Experts of a small language model: width 256, 78.4M parameters.
Below are experts of layer 4 (counted from 0) of a mixture-of-experts language model. Rows are named router (the router's row for the expert), up (a neuron's input weights, with its number) and show model dimensions 192-255. Each number is 128 + 32 x the weight over its row's rms, rounded and kept within 0 to 255. Numbers have three digits each.
After each expert's rows: "comes after" lists some tokens at least twice as common just before its tokens as in all text. This comes from a sample of Wikipedia text that the model never trained on. Tokens count by the router's weight.

# expert 11
router:072041155129107151153101153166082156091056093106118157051139156124155141160157159124109151120069166160131163132124077084135098122091091169163120187107137119126167132059081169154134091125075084
up1:102124133141118120144078117155144150127068164112132127155154129160058123140162128098159127142118142135140154123136184130127087166181090127204134121150148137120132161075039151148110126078136137
up2:136140154073132115133138157115100130135172173121123152135059147100123207128145173122140154138108098155094141091137068166135094112179156130136128156069172131155152123152099159115131088143149140
up3:107175174118067081081104125094145118094103095155142129133133136136130060133126122164113126108183082124120170126131114138147141113083171100181098131094073185143094202108084103057084126131140084
up4:160087128149133154085155193126135157112094123112167176114146117147106078172151170144090109114140153096070144166150078170086138184110107067192164145146118158122144176094135122145161069157094051
up5:099155110158086136128157191151175135097095117150107118079092111134135118143141136162107132130059204119103143101169118112161117128103130157141163142112108077067152166149159101114167091130130185
up6:112130093202141166159093167116123128081119090096077128112139114171082172079132152159132165121130108102079090143175089125116123168118095141094078119125134131130141108103060162156049129171139085
up7:167083161132140146143147125142142051180129084194147111081152121163173144091140172132155146069075135146087128117144103091147091158156080090184140149103115124134158121150115109161188130150127156
up8:177140089113114097151164164121094072143063128118126111114124191120121131172105088118093164113044124106158110078155101135147117112155159132129095161118071148128135116222152107068153119153079085
up9:145147088150123139140095157077198077102099162125149122113082159144072124166144119096158134126111078130139093155071131154109158135129103177084136153111072115145126156126104131096152054075167143
up10:083081158186147106124143138124155158152106137095148120069099172143118100192101164119117119122125157155101139092159191100171179162146136089138036129084141114190161056164107134163137093141127137
up11:146138085132113126155137157136126144108189106142194173116118179156141140141149153122092159121078099132109073137101120120084085116147125128095146162114097151163053151081160136145141139196130163
comes after: " |\n", " ", "\n", ")", "===\n\n", " information"

# expert 3
router:141119098186102089176126119143119136130142148125135182111146161131124138077088134126103175092075123165154145183145124162161200149161087161146109136093156153131124139074110093081090160112161105
up0:115136138145105097151093146127055128107103130137134135127149106127147128096076156151178117163149187106091111141185169177123160092096147107089154143155178066120160121157150122121098137102120118
up1:075163105110153115062145139171190093142108147110166092084075157069105096160151135149136149202141140133090148129106097201120170135153135171132116155135136151165094132095125066102092113067103163
up2:109166092099153119171134153143076140125095130094222076071153112096104084100170091174130137165131152096113161132177155131129162073155115156121159119078083161117114141106172124136088143131144106
up3:172129215161054204141140134176130142127165115133109122104119080109186168155122146126148150061121185156157154121167136092128129119171119118135151149124129193088164175081149175147136112095111090
up4:077118105161154148138090116101158165196074123073097096166097141182125110099134148125137098123110142175114143156158152124132153116119106112146151128165133191140161155087157131124113184128175106
up5:139127134131131134143154169215093109154149073139118151162170127124148191071155118169089151155125101065155105136126157089167197128112134122119112138136137123167151134107140099089136111156142113
up6:096142093134070147137120155100141095155092125131092172127057152094176111108096147122097175097089131106110119153140188099189185103120107162177130130091151135153122163143161071161126178118190122
up7:112159147166087143165157035187118133096166157092104137077136049169078137121179177064116132061138155215083133138079198105180148161122069125131111103077173089126134099112134134086054149125151111
up8:142143165133142138121061126109159076137111051168130133110146117111179128116101097132160125125121142119171143142151141077151137172145120124187075159150128129143136168152143129151153132061178147
up9:115105091145151108136141165135125115138117149115134173173083126146047120074086181101113110113071117111145127136165110108172164125154126122097101112167138105074090182123109105135086134107129158
up10:146113141168087089101116088125112155152117139198128128130133162155165108108125145155070180038123162136145131173103147130079159117055073179125161117150111095108157133124124069055069138138145114
comes after: "0", "\n", "2", "9", "3", ")\n"

# expert 15
router:143104159157078098182140158202149124128090146139131157157118145154118132160116134115154117090121107139054131130137136086158113169119124087161145150178127187130095070130103102128126100123135164
up0:078077068028106108135171091137117135187157081149099084084125134072042152146175175153112161120120077060131132088136091155174068140182139116125159106108154115091135091153111120053113109115140111
up1:130157075164092094144153146099126179131096142174160176137143103168149059075083108151117103138176144142085175067159105140098122157127162070153133177128080111142089149105112166098078110192121150
up2:154134094065122114109150112160089120134159169178136124098106113075116159140088114197134196096095101143106051118158125167087176127093121127117130162149132120126103137139112066151145114125220143
up3:136105182189110090137135136123117091106119171107107097112202108127139185141135132097128169087129161084196108136051131082080072125121149128131117102112094134117067136114125161158144179071204095
up4:133170152117146082092138110117141061105162170189155121110100199177102103115087131144170133105085120081075148156137126120118149129124175135133128095089059166159061112112091122133116085169151151
up5:127109129120135065177121151094159193095089090141089137161141119075091166066059129082090163184123071116078204138145109137102095179116110182145149144072075138100084135124130136155134146115116144
up6:093159166101147061135128076079129161079160113129138078119121118082185091159159153121134153123121179174106113146089109126135105142094114089133132151209187130119139144117082120103128095122159101
up7:149107102090129077038104161085143193168171084131130146179121139159116135175192133057115175148128107144101124116135165078182102153094160065137168112112142145135180109115108108133158075154155121
up8:213140114122101099165084138145084085192074105165126140160128096099103118083157136133096159077132141072109157111182134108173183215140062044111170136146122100153187099127109113122137102134167096
up9:098142079100096078118107117156147122131119172080120151139129086138139133110165147130083141202099102105100122151064097132135147175155101137070138148154086215173159159157141117120136121101141165
up10:083101156110130130056123123146213107115094137164128147157149075133137156189113075160109110058151096056123120157110174122102120105080095144169089076163157103153149129180058091118115073104132148
comes after: " |\n", " JPL", " in", " km", ")", " for"

# expert 53
router:116105104149088120128112150116147100106065079112149132102118147074151122159082143216157127160085115174079147168002141139137104092072116105103117169071165210102114082086123125122161096130127095
up0:136140156122126142090122090130109126140180132117138108169081174132149117126137191168142096129112115156104187148129145145194122154207184175026123138073093193085113179076091148078163087139157120
up1:098088131104140139159160175157110162090172182104136154148080071120095126147135123134129153094112139085099121122164193106155143127121097129117074173118159155112131150136125101148115124117096147
up2:090113125204164155154079129141154100136190177147146110145167079156098055093166154150136171107130159131093152185111221171098102134109113178084131170128153155139115171117118129123120131156127164
up3:138131138093094100106107114068114120182121109076134144124197189157102111117138173113125136143144151110111157123100104133106115085187136137146143142122130187126174107108062148140139146059109120
up4:116144124069133111148095138162077140117121089077147102167135112090130127146098063139191155149155096121123153137153191144081131124157085136105100098132077103109116118110117059120139114190147200
up5:184120166144152104103141066136082132175068099099084124157129181107078147123094188155067147103128134149090123118151064109092105126167155107092141108055072153159093072080140093142186164123154153
up6:131129172044139136109159116092128139156148153111076161140118154076120138128127103111120174139156122122130079122062117148134130137106077122172132132154135107098158179136116156127103104133134123
up7:149142096135093098118181171158147117144115146139158141163163143125108102138132099101113111105119151089108094097078136127085155152124119118110111122120169118103129126153035066093111084159094148
up8:051212146141132179117100117137184146100112151150152172107152064146188126191147152198155163124139163152146124189125160142169192135115153089097161116073120127170188097120126171170120147118098157
up9:115020145105135091099080140096139173163140060164132143099147135142123127148163106133120109085123134092119130172110077169086087138159111086099124119155126158083153140122158108170107136167119162
up10:163144114101139190088082122085172090024138165131112082168127133098097170133158146170107149119151137101099143144092140119104094182135113166155119179111111203143133108157134121131114153114129101
comes after: " ", "1", "–", "9", "/", " #"

# expert 74
router:139075121183102128210085141150124119105116062157101120102181162107131088089089174161122103156134148160069155161065166127138143093077090152122109135141128157123115109104116138123127124109155090
up1:171046119095119117091135138110184095201108126111165132095072112156094098169101144125103129137142096166155050081105104092111104155129160176225148104142148096148137163161140214158123135186107116
up2:139186139113096098129187131147158140128147141142197133073118160101219159140144121101100105098113146133127120145175110172096131033148125167093136166102142151067125063148162090115109128177118148
up3:166141081198079099133118110145192135169156102130162089122127086112112148062122143172122142109139055144169136170186143109105146116070136091081092142155167197139161107088128194139156123112147139
up4:102149099145128090079129150130141149134177127089182114129134185098080074123099099177076130153095122105139131168145092162145068167094184086133168082145135163132103147087094137106086166137114160
up5:106181128139153083166119138110116177130156138089115186173126143123123136138164142145172141094066138179102196126114087110107116104132160136097093125133129130173129198119089192167167037148172108
up6:146103152163147145121095104132123161145107132127114095140162147098132148078113084070114116143107128098183086143151149171152120130066146101110167143085169112163163217106091127115214153098090168
up7:156071123149152089070093100132101136121112106176149228134125131164144144098202080151140083128131097067185163143133150074132183171122153118165152098159108105054161132168090132095080125113130107
up8:145105106159094143097103126167103127187149118147132102103145197101123178075121125152092131117114124098142118110093123098101173148114099080146121089137131136128129139074090058142104071141117083
up9:151129116184075152193173123194101131135101159171167096067148073171110108109150116085138157075112117119078135080095127140091142111113051131093151145162110136177140147099152132126149104155109137
up10:089122143172133215182171150166080121106088205131172142157129141130054109099097088170116126144121106118143160115099137121147164104159150099091132085148137164091123144079101163123116163147075112
up11:064158126137122119206218143120114043144175127095120094119170084115107101072205158100121135147124134121137106177104088113167074095164076122129072174104096177145145076111114125129137075104128106
comes after: "0", "9", "–", "8", " U", "/"

# expert 8
router:051108127165097146208089101102145126137135130138143078067141131135100108126104146143150124135108076133076141129138091150117114196090128110185138130149152181096118055156118094183095106079122136
up8:123140142097090132187132117120131099123097095123121104099096159045130173135061127108114148148123086152173096077111098170100151119116095051093107118145119070128100169124166082093054147171176085
up9:142175123135154089148137083116147201145081122132132201163131169128092114083145105094183201089112131129103085145123147139177143142157077139136076151130112142141127141124144094153166122191156073
up10:134096165119126080180124078118145127140078157154166070115169196162104120100110097105118171123097096091074104120150123113152076143090089108141105115155105156112118116118177123144101101094110143
up11:157074085174143115115155067114232106150115080118098158095166143075175138142154178114140088149122104151119150113125173171100151212127124167076133180143136100140141126162063086145086127140156121
up12:197199133117114119055140105123097186097116114114106152192077089127058059132098218112052191104082100129093076106096065149104061082120107143127175175140114138129198142141111113185110147177078108
up13:092056084103160126151109059146203056146134146120139048138144121063140103113130134171159140084124092146143115104129118165099149144109081075099080105112135159119104130086105107117142111080171156
up14:135134132149068115162172141085032131153068127149126120116043078177147120135113098127070134173110150167111100142104139125161122133057116107075164136148175124143161157102159120154159137123176127
up15:144150162080173165119087082143084110126135143159160065172103125147131084194164097091143086114124054097104087136149109128114126184124103124143116197116113154115106123142131115113125109169148118
up16:062135160133148170190178074110063084160119075164106122136090115118127127100112165152125112180144144213160125159136146120128155188154087165076062095184161150140140140130178151121105168098081110
up17:139121129157120155158095088070193125107146156170194143163123189167148089087096156138113139119055079164088166120080117155068125161109088129145148115140117134086107082091135192158120142167119117
up18:107131075139168064123068079087131110203116154176085164169112148137132123076130131157164101128108158178172147171138073169129101188112088113098106119179162098149155140169083110159147150111165168
comes after: " was", ".", " he", " He", ",", " and"

# expert 40
router:095114111140099090154185098130092180122108111084161068107172151127189138068153172128136173137060192141165161111103106158164112107103106103196103210164104147082133119079105131158137116115151109
up0:158117121102107118138143097065089133153151117086126123128126139142154158131145143160146138093147199143105116110104092185113136132081060099084135099130144126053105123131152118132145115153138139
up1:133148109087143104146189123149190074167114182050135106093125166091135129132112179161105091149078107127112135167195131158100093144077107124124111141109141150135201142146164140160138076126166090
up2:133135112130089125122209131153187163096141105128114120092151111150158142091143172107159127170121169145135094138116077193135160125183116097170117120138087140125166143140085180154107118100118210
up3:105146117113072168077114168105136130118123096129138120159097115135103119122084079142144096162044139097110179107174124139084099054083166132072115138122114164136113111153113110112101099064142102
up4:150091118055172148142163178113155115144048158152176136116157186071175133137132125103149128059117161183166152133094102124120108090103065138107108163130154174170142121082067169122128117079128151
up5:137101126121156132118122121078113095058153132084137103167102136129154108118113094150166220124120112133144142106134114132160095113116095125199109099096063158145129117162134144160157160168107074
up6:101146195138141169076141081099156158115096099108169104133148122136161153139107123160169179152113094095155135136096131141108074080082105126082105144123137056122183114113142040191169133044115096
up7:120115131157164154105103102140120223157096164130111210157089170167184140110135131087108077092096166105147147137072096111139109145123070157126136190114137063148096116150127125151120126109141210
up8:152155132125100146097100121128151104077095159139156136078091157124107202159168172120109142122110162113094110100095068115103116148144121078146152162104157130107114061089085106106072113095157136
up9:123172183135113081161161130077124140150094135145116096123173125158133162121103156108066095118094201146119132108179121126127100141140122081092094174111137101081124143082151124137130111111084073
up10:168099131116141159138160168118165157085140135155120121087123173095200098147157102113147089153061129150128139142154172176131096140104116208087127118107149107096134147150120113166125137112103076
comes after: "-", "0", "\n\n", " •", "9", "″W"

# expert 27
router:103101096128090094168159116135154105098137107144195081207076134138086108184111229146198113093094114137122139154132128105176099118106106190113126183092128163134095155121117111125120078162148184
up0:137108155114107136173160096160131067124061042121116139131115116156130141099194149132135044140103135131117110138150144133082183171130115087130140186129210087181116128121102159195068133128156114
up1:116138051149118115161190133120101131160166157145112109102100136130082141094055167063186162137156170025146100117125049175130119083132044130121087140106107156103116159131095158138133145138095138
up2:139122128189092156155149136136088158143090110090153153132151049150104141160116142171125086149106160113145108151155140121124048141105118155078166075117124142133114096119090136115120110174093116
up3:110136080103071125134130180152144140072117128123089118137084110061088107131099176100171115115173103107155106134128123129169113153127161144103088147067155141108102182168096111143101087165117095
up4:199157087209105098123111113138119141122148158097132134098084098156112144101147131182172138149136099125077170099101152120129103123094172106134078098124120149082153074163199112101110196123158072
up5:161176153138141125147092141163128146132127152119114165133111170137049158152141181202115174166167148050209141141130110103120123126150148121112145151145176147172084161101182170120107121196076134
up6:166187116128081147199181110149102073125089099139138160174152147094165154147097175154091063138100141119122123154157067115147123158198129128145142132174106147144132114103136075142148144079140139
up7:136162155145124130094146123125180105143136091117147103160095132128103103075139121187091151101132108095100149154157144088161107167150128087136083068136080207126137166144122138125095153125148032
up8:152111161186107128116100099116088129024103106147159115128116115090126107190114193144141104108090090132106177175151144167144142152102107158083109193133149137101098108184113143109088096103178088
up9:122129128114121107218160115133103111120165145192099145127137151172118143093111140212166114098082176183122155085135125130113101139184175123077093091086137137125133152139169067125139141130138105
up10:148202123094090137145077146114126123139124173131121088108115126130156142146121114133132093102112209117120155070120153066108117125183157180094157101125124131150142168144145134140125123160150105
comes after: " is", " as", " with", " was", ",", " in"

# expert 1
router:135074185146114161212097160100085111162133136162160151089162142087097097124111163127129163115116175171086147196121100172159134106050112155157207135080164156137096128144136098108143138153125143
up7:116095091142124139126103109115146162194154149135109120091132117078132108182131167171134142114083087141163197195078143141098158160138151105142136151058158162104058123091104218105113138147118107
up8:102104117077135070134125080167129103148096106089101138088092112134120107076132126094115154079124039186138094116147094159099134139092105165096169193091129123122166134119174088158092114169139130
up9:139122160116101121135110110091122156125198125132161123106141163117126134163171135160154090147144125134175138090145116060176107094119102127131098166086122151191123123106064134126066102111140094
up10:099110123167127139136083123135064148160116118137112117041138158113118150169137110093063085158088158150146133170087200099115176108137135190162139174085146139173101101090174099166073112114086172
up11:120124113104086206156038128142089104128065131115102129115096137163099125156112105152114117164093083188145130130155154087129184138108086129069071173062155200099101140140134068116154134172129154
up12:173085169154118115158134090183162167205106145102131105126134158106133097144168131139162118125121053103035186128088152137104140095168118138138107112109035067133092091153118133151083087144166104
up13:110143104122109127211078076111087120103144121119081132067154119134061111100141111137096132101082122118081161103109112111118124167102078130130103140098148154146091141065132107055139121116151145
up14:150118127156126111132175176124144172128128158151098156115072094114137161108115143088018113157138145170074143106092122103106107156111140124105149163155146101136158088159109179144157120162172115
up15:140116110159078073183156136103153137137116111144157103139121115098122169120125122127145148092121171140162149134075142116131108108160149179180127156112203169139142091142087126135156129075166187
up16:121063131108118056165136110143156121150129098138096102144165135155117105186139150104146141152146139137043071174099167121165110143074174066162059122136103133105113148136144120102082101168152125
up17:158097129151152168162129142128150105115145138092096143116112103120139095125135146110100134129142157141100128163089141176125184137110122190140093135154116188123147141117189130141127167146114178
comes after: " the", " a", " (", " and", "-", " of"

# expert 60
router:082092113149122129203083149151117082097138097146133114105127171107078139126090152182196125092108115146095152141156135152163187139152131127128101137127172137092127066142093119138094126202152091
up1:153111112083122107116112160134112134117183127186104119198143116094106152080150143188157143162144114174098170137065097126157105104127128169109131160126122155132153158110065167139200199069193071
up2:125093103133077105107164144140100128155144144158140130125143112146150151136100119093126122157131158191092151069104088112089142099075133145159159160141138144115157146162097131127085101133106091
up3:115131072139167091116118166134105116081066138116128157112091162103040134102170165112154114096069136117109108160120140148111086127119119159125104141129129116120145108167197091142120095135145125
up4:125075126164093136108068118158135169125075158126140136138130108084078069073125121123125131166116107158071151145113082141105158115120166117179112147186137088144148155161152143143120120147143094
up5:152196109055134101175131135135150132095126142095098105120185154216165131129143109065118147108145171144196173181095115138144126116102105138189117106131121167096153081120147132124131182172147150
up6:108115151139113090173139118073146106118171096151197144148138155092121104144166123174212163051144180120127120124101139176138169119059103131147149106169096135149210101085093129170145103099117129
up7:126113114104117138176125111135103082104122139115124153173137139127055133092076177137115120138125115110111106168111131126147087164176115126166087162109135080118157152136130115188084111096087103
up8:203126214127088142172100103167153155158100113138142139121135119142117151108155102164126167146066129153119146147080128123196114150120148174152089152101163152116069101196132122140129098146148143
up9:119167132114092171181130133161120118151081110157137171103148151103157181108055151128164142158105130101092117075093108150082172109145119077216153106109132140120102162139064132120086100045151158
up10:194118076098140154206097146114096103176123130151106116152168163122174142143082158134102097099105158064100102177117125113128148114139168103113093131076159095161138116127127091193137146190184161
up11:138118078124093071127141128113147117052115197102139162104097181206122119139169127138155094138084128148139128137100102125182112110159115107137130189124123087108098109143090163111143141146068082
comes after: " and", " \"", " the", ",", " (", " a"

# expert 7
router:126083124121052125162144099117106103078113138157164092086153129148105119143102165117149111065109135141097157167187175139184086117095141183092157145108185158075095103097114146154138115121119137
up0:077082167188113045143143155102133146123100085096175084111137173151146038124130079121087183153117147091115096143165150105070162104116103093165132124108088145105137154148144126148098093128107125
up1:103097136187088165136114091117078129157129116091184128138067152133178128139122112141107119112145117157140128100109156174154076078144151135142108125085137173149059117112158118138124153113112087
up2:150113195172158103130176213101132145136090101101189146153152130184123118096166116076115140118126140196111097096112144088082123158062142171157194103059138130119157202134191097161109114124080107
up3:135154134098128111089139133143137100118130093098131112194117111126110143109134144089126144131120214093059093147107151130127134124070078127111160151120101140116138174159093158124081116132101084
up4:124145163149136098119128084121178116105051128081139133060135160178099120086087126161103126133115195068134148142182133079130119112121186124099078140136124101077165157121125088215141174116137170
up5:128115071111108096158109110116155174095157155115166129135129159115092147135158156179103086117136141151144154168125125188156137101127181116165155141099136138040132117101109149190174116098156151
up6:156104175203084114093129127140154082145109100098153104154105154094102104129135092057188105125102189108197085166126198071108137143122169070140112096173104130151120187077201128107010164140108098
up7:123161195140119099079121145138095076042123140042159084120108154133125089124134165107183178081183136061172095108107178113128154136095068144120113143037149094156128148108129136159094152185096129
up8:183111209153122085139124105045098135134132131147067187106185108163111122173166137121115164148141155111104158169103129145131149135095100131139078095118123153154089151144108077146091165192110156
up9:155075095156065113142094139115043108177194104142158098110192110151107140141072100152125168115139148159100097198126132139135104123150087085144081145158161133096061096156131112115157103093089124
up10:187179129145131139156092145142122143130102129147139061108162174101169078110183156150171051050197107149159170071159105099128237165120161108133128111103106107114082130117146118164101145169119080
comes after: ".", " by", " with", ",", " and", ".\n\n"

# expert 41
router:172072193199122128138157102215126079091105147075111149129169155148114128137050139130098153051110126134105163171124127070131136142129096097157142080106149184157124119143102083121148157081138141
up0:131091147077176158133119093210193128106106129078154168129113097180139100160079155145127133134127180086071142132120107163119169213079111089126155102175145116142182140102099143137132078077120067
up1:119120162149077165137176201177146126163092098152126179145167105122153096211131149212120148121162144123164099104174152087076136091146048070160086089157123106144194192099137115174078114160145121
up2:120126137082106161087116123153118176097155075132115139184088114093127132151154112121168129160117097165128137128115119084142141155173122183116168160069168104127107222113089165145184150126216161
up3:144150161106106125163115100145121135090114155145138163141112070111130164103116138182165106111126135144080152128092154110101094111119155126124129108142191113135092115147118053159107100151069082
up4:118086146082160138103144138108092148100067142100140130119172204152085117096117128138108188103152105121191134141131125166135166121089146120152166097131149102115080206172119176157118189093132145
up5:117126184120087038186118119177117097153146144072095089124167110070136126117136101112108147147116111084120141151104049119116103152182100119110043146143151102077119145118167170147145128163161126
up6:159173111142131108091190124148128111113109185117094126103144105098151142162137140148173175059124123168127120156110106105101131177111100145143136097101200103102143108075162147125139152116122082
up7:117141154134163104112187122151168150196115081105079139125153101165135183141120078154122149154070150189131135163110123178071122097147137212140144113136158125143096166085104082182089108139118126
up8:142097129151132114140171105124181116125125148144105130113095137125168084141125150161138135089119109117098081091159175121147143132119072142114007157135089213090155205149156070143113171118124142
up9:109118108072160139155183139129126165127135129170124167102120170093090166066084151130132130104133101128141101130143075118154131198134099152086115176176121128051175108142154034178124167121119163
up10:135099094070120162127154140051069102095134145157115117146168117090104148160115093198174115155118132153142179118124136102114134155146138172154082100179164120092141079137130115118106157122079123
comes after: " |", "3", "2", "4", "5", "1"

# expert 76
router:137126158151114178098171129180155110121060149129099088149156160160121143168121159114131116059101176146115177155135167097143066171145157157131127190077181141166154114087122133148114101068107146
up1:142140151166157187065104171112157131183120108150150161224134176084101099114174164149168129149130186080128151099114162120142098097120110137125089033152195148120162118119149137145128147103162193
up2:123086110119099086130148150077179070131127117065098128149141146141093113108162097124102148153085102186143183117142161130126157115167085095103157163070185075110138072111172136147131180074093117
up3:077082114147168134153145161154109108161109150103143105120090126163200146122146138133114116053155133156143145190138119147084124137095097124144110154085134159197074138126081135124157109106154147
up4:132145154150094116080123142069120100110111040078129103115110151131115137122225128118141107040137127184083184136187125110095158119108137127127180179109103111101064108079157140128135169105130168
up5:139158093081105135139082127158081101162075120120146140126131161151107124120144151139079151137115093195130129176122133130141110127125092101033166125154095139176126121055069119113154101126184159
up6:078121132049135157138174089152139069176202101078148110105136098094110095093135141080138081145073119130095111115083172132160117107155133110108128118179112134029104103150122194125100129159121179
up7:124167141073104129126114088157135154153034050130096086170132155096136146142173163146140140150156110134082121051126136131149171137171102118076134123168106157151146150127103123154178197057168145
up8:120120157095090156124090194082126153144118166156092120137098172075170133116108124132104206141111136119176135173150100149194117110154129179095106078120142158086117097107118138065117116146104163
up9:123119079174095135100116182113072148081117151114182105172133175133121163075115139111100117118129137133124151148086105189127161167142116109134097151137192107130144180180110172141172240100134172
up10:166105088078111126119152179154131181098146158136108095115136161177079148167177177121117157077124106120133101188134190166207156121095123200096117118100102118165212132104150202147131132087184057
up11:134136152115106172140188106072220127152111165150152131100091141132162070109084148106119124117130155207104055163074125146130105130090147173072095149078122146128146121120194108110102143140137075
comes after: " |\n", "\n", ")\n", ".\n", " such", "4"

# expert 34
router:124126130165087143176115130117126093107125067130128112120095187100139083114097142170143142119150146126135175121068113140129108098028091120138157129121159186088048101141136096098138116125115067
up1:133156216164108151158159113147144165111065120152101136140109141127143156153170128108155137102177169137162125133131154139128128146121093135053078137189123201145105150159156082101181185093105120
up2:181161161116061085120143057184180105144151149139167169064219131114091082055148105115125102130169168130097101103154130087112070135128124118140133171138132106144073106119121154124108074116131160
up3:119072167146139203174151128082148130123076145110120197104203165131135120131110112123134129107099099073129158165085096145126165125112075104081177148118155110169087123101121124122102104160153112
up4:135126112170112100159105164138106157136094157137201143136178104141152167158089097151105148171140123127125085132096156130129144156124126152132130158126148146143141106135150136179127152110133108
up5:134118125101143100113086136150137094113163132086163115118192099132107122188165109181105189129136140072124126103124121114128152149124088148063109119127172130093097085126102156079185182138145130
up6:188122134165040141115090074202160137167123153068091118098130106166126130106109152124125150089131081141110162114093120142126141157095113105169144189115129094086150076066117116116085180136125153
up7:134087161133134085116137070157122133116086146077132130134055074147160153105163139083123129179124108156100130119065137130083115174129098100079114145163159157098130102141135087188164077129118112
up8:115136114074095134090183104169155072153132166192145072088153152122121084156129093144160051148135108188116113113161104164150142076156127108115122164079114127140101146179168123164087119134136146
up9:103127179172135139101152118137106100099115162114137139124156122120056097092141124111183078136167148170107155127101118123163123147146127104177100196150079058195144119139132126150119119060123151
up10:177152135119109115125137111084121082094138188160134115115087191069135210096096148167138073128114122171114141124083108148124183158181132137076115138168080111118129101153100147121135163128121120
up11:187138113120082161108141166218109123089096078166122132070135122177174087116089123129170070131130120163124112107117132155154155118172065134109088148030131145169147153148173184108087153124114104
comes after: " ", "2", " (", "1", " =\n\n"

# expert 62
router:143154067104105132168171102072122137147164122139115145126104135144150053088115143125120092101114107147102156142155152132156118131108101160146088159137162125106116106085072091100102137146095128
up0:123134141129159171129177094133095131100094128161135166103168148115127123130147137171107060161074098122159073168105127048168114140132103087134141177131114172152115118200152072142093180129106146
up1:129180079121163156136202119148095091102119121102133113123148095126091110121122116076063095130147147101145132094107156153107171123089106121055085106120106147145121171112107092137150038133126158
up2:118124134023118151193136118119110149132123101136137145129115113111129151103136106141099165106068136185053180119124120136159080131210159088133163163113161092121100150141113069125104188085142075
up3:137109178161098096171151124179096141158141156125103111136126100150061175037128170141127118118085149177079083119163153160174110150060063088147108114123135112131165110123098174183120131112127107
up4:155166188132140217100103156171131102145122143090148098161122116127152106160118063102043144157144122176113083163070143165127144114140175081140126187082114100099090121105136193116119169075067069
up5:115129102098109122166151106138153081104183131128105101135055110113161143122181172147205152143153121115116166085149071096100111082104107054151054095111105090167183125133159079156085125168112155
up6:145135109061146096085132151128113145107059118146102136128148116110145208161106143152115168152115136141086155206104088141153140131176104104137130173113097118092152191110113166164142133121100069
up7:162147132094097156168161077076091097147108162155142167111098151140169089156087193106075105091083050117019093220100187126141138072106141113168158133138086094088176116069053145183118170137137168
up8:178088066139095125103155130160069132133106131125120135068119144088178075089097124164138098158123157074190148140140142137149109086122111108117080086125100094060176123125096084131151186147084141
up9:125127205124109109124121149115125194164067131117094146089154083156155132167141088148134126138138111084095134122104156144169120125138122180138115155107086130128130146073077097112156109150117088
up10:179130053144148202173143160155092119165137099120098138105096167101128089141135219144139156178149120129091138214112159128165075155134144100100137136125136126119108116082112122135132189098167083
comes after: " of", "\n", " in", " the", " University", ".S"

# expert 18
router:078096113147093104208093143086087136105093127109175137084099175151138140131132153167207097115111160184145149122128089108138145169149124101112136195142162132138106072084085142183135125155126151
up1:134144131142140146140092148137103202123148119149131089111145122090088120098071127167145134107102135081126137117157088148124181162129097115172120174145110090000190113118097132087102048192105154
up2:158107137056110136116097198121163080154054107163145160128167169044149164141127155130165113135090152161123151114117142077092122121156169110109151132110160126146133175146123061111090126119101184
up3:151204117186144095143104120140117157154065180128120098156135104178136122085192122138155145110126097149150126163138115167147118084170204103167123133149143105115131116160076110125042144175165091
up4:133122141115103139145082173117058088083144061190146186163137080127151181145142169091192112065063122069109134140099085139158129143153152175066102125099159118144098143171140142146103087161150181
up5:156160105130137097080098147241094176081144151116165105153108154116077120156087117134129120064099138146150159142146153130164141131117146172112092099203159126159183204155106091150116161095127098
up6:125066148119107068106138132120206148164173133084127171099117126095096159116158120195151144110105127095133187138163117126157120088145119113145083097083161066159120154102132140178149139080099131
up7:110138131135133108081113144128139125099123118105143143137118114149134165149141113152104203166079148136132161128108128108173054155081122162130157200107153122153125113102143105205117119122116189
up8:161102170094141112137134134091199101128137118133138126119112149081144109176184134129136157155117104129166072132129085114092121146143131118145137138124164139094138123145100137169141129141120171
up9:107157110102185163155134164153137079154120133104129162037100156114152171152137142144102135062060172090136081190122110071158169137157104119093100135112084142163123163156133078097101113133098212
up10:127090046110113099128091176147108144211104128161150182115143148106085094140124131202152091105122143176111194079156122128123076120136121165113188151103074120096122133171163099107172094138098120
up11:096149155147171121111116117153175069167121124131113185188108131113113164130150139155121106111131187159162114139122103184145119148150161134080155164135102151138072128152112142178104048055147099
comes after: " the", "-", " of", " and", ":", " a"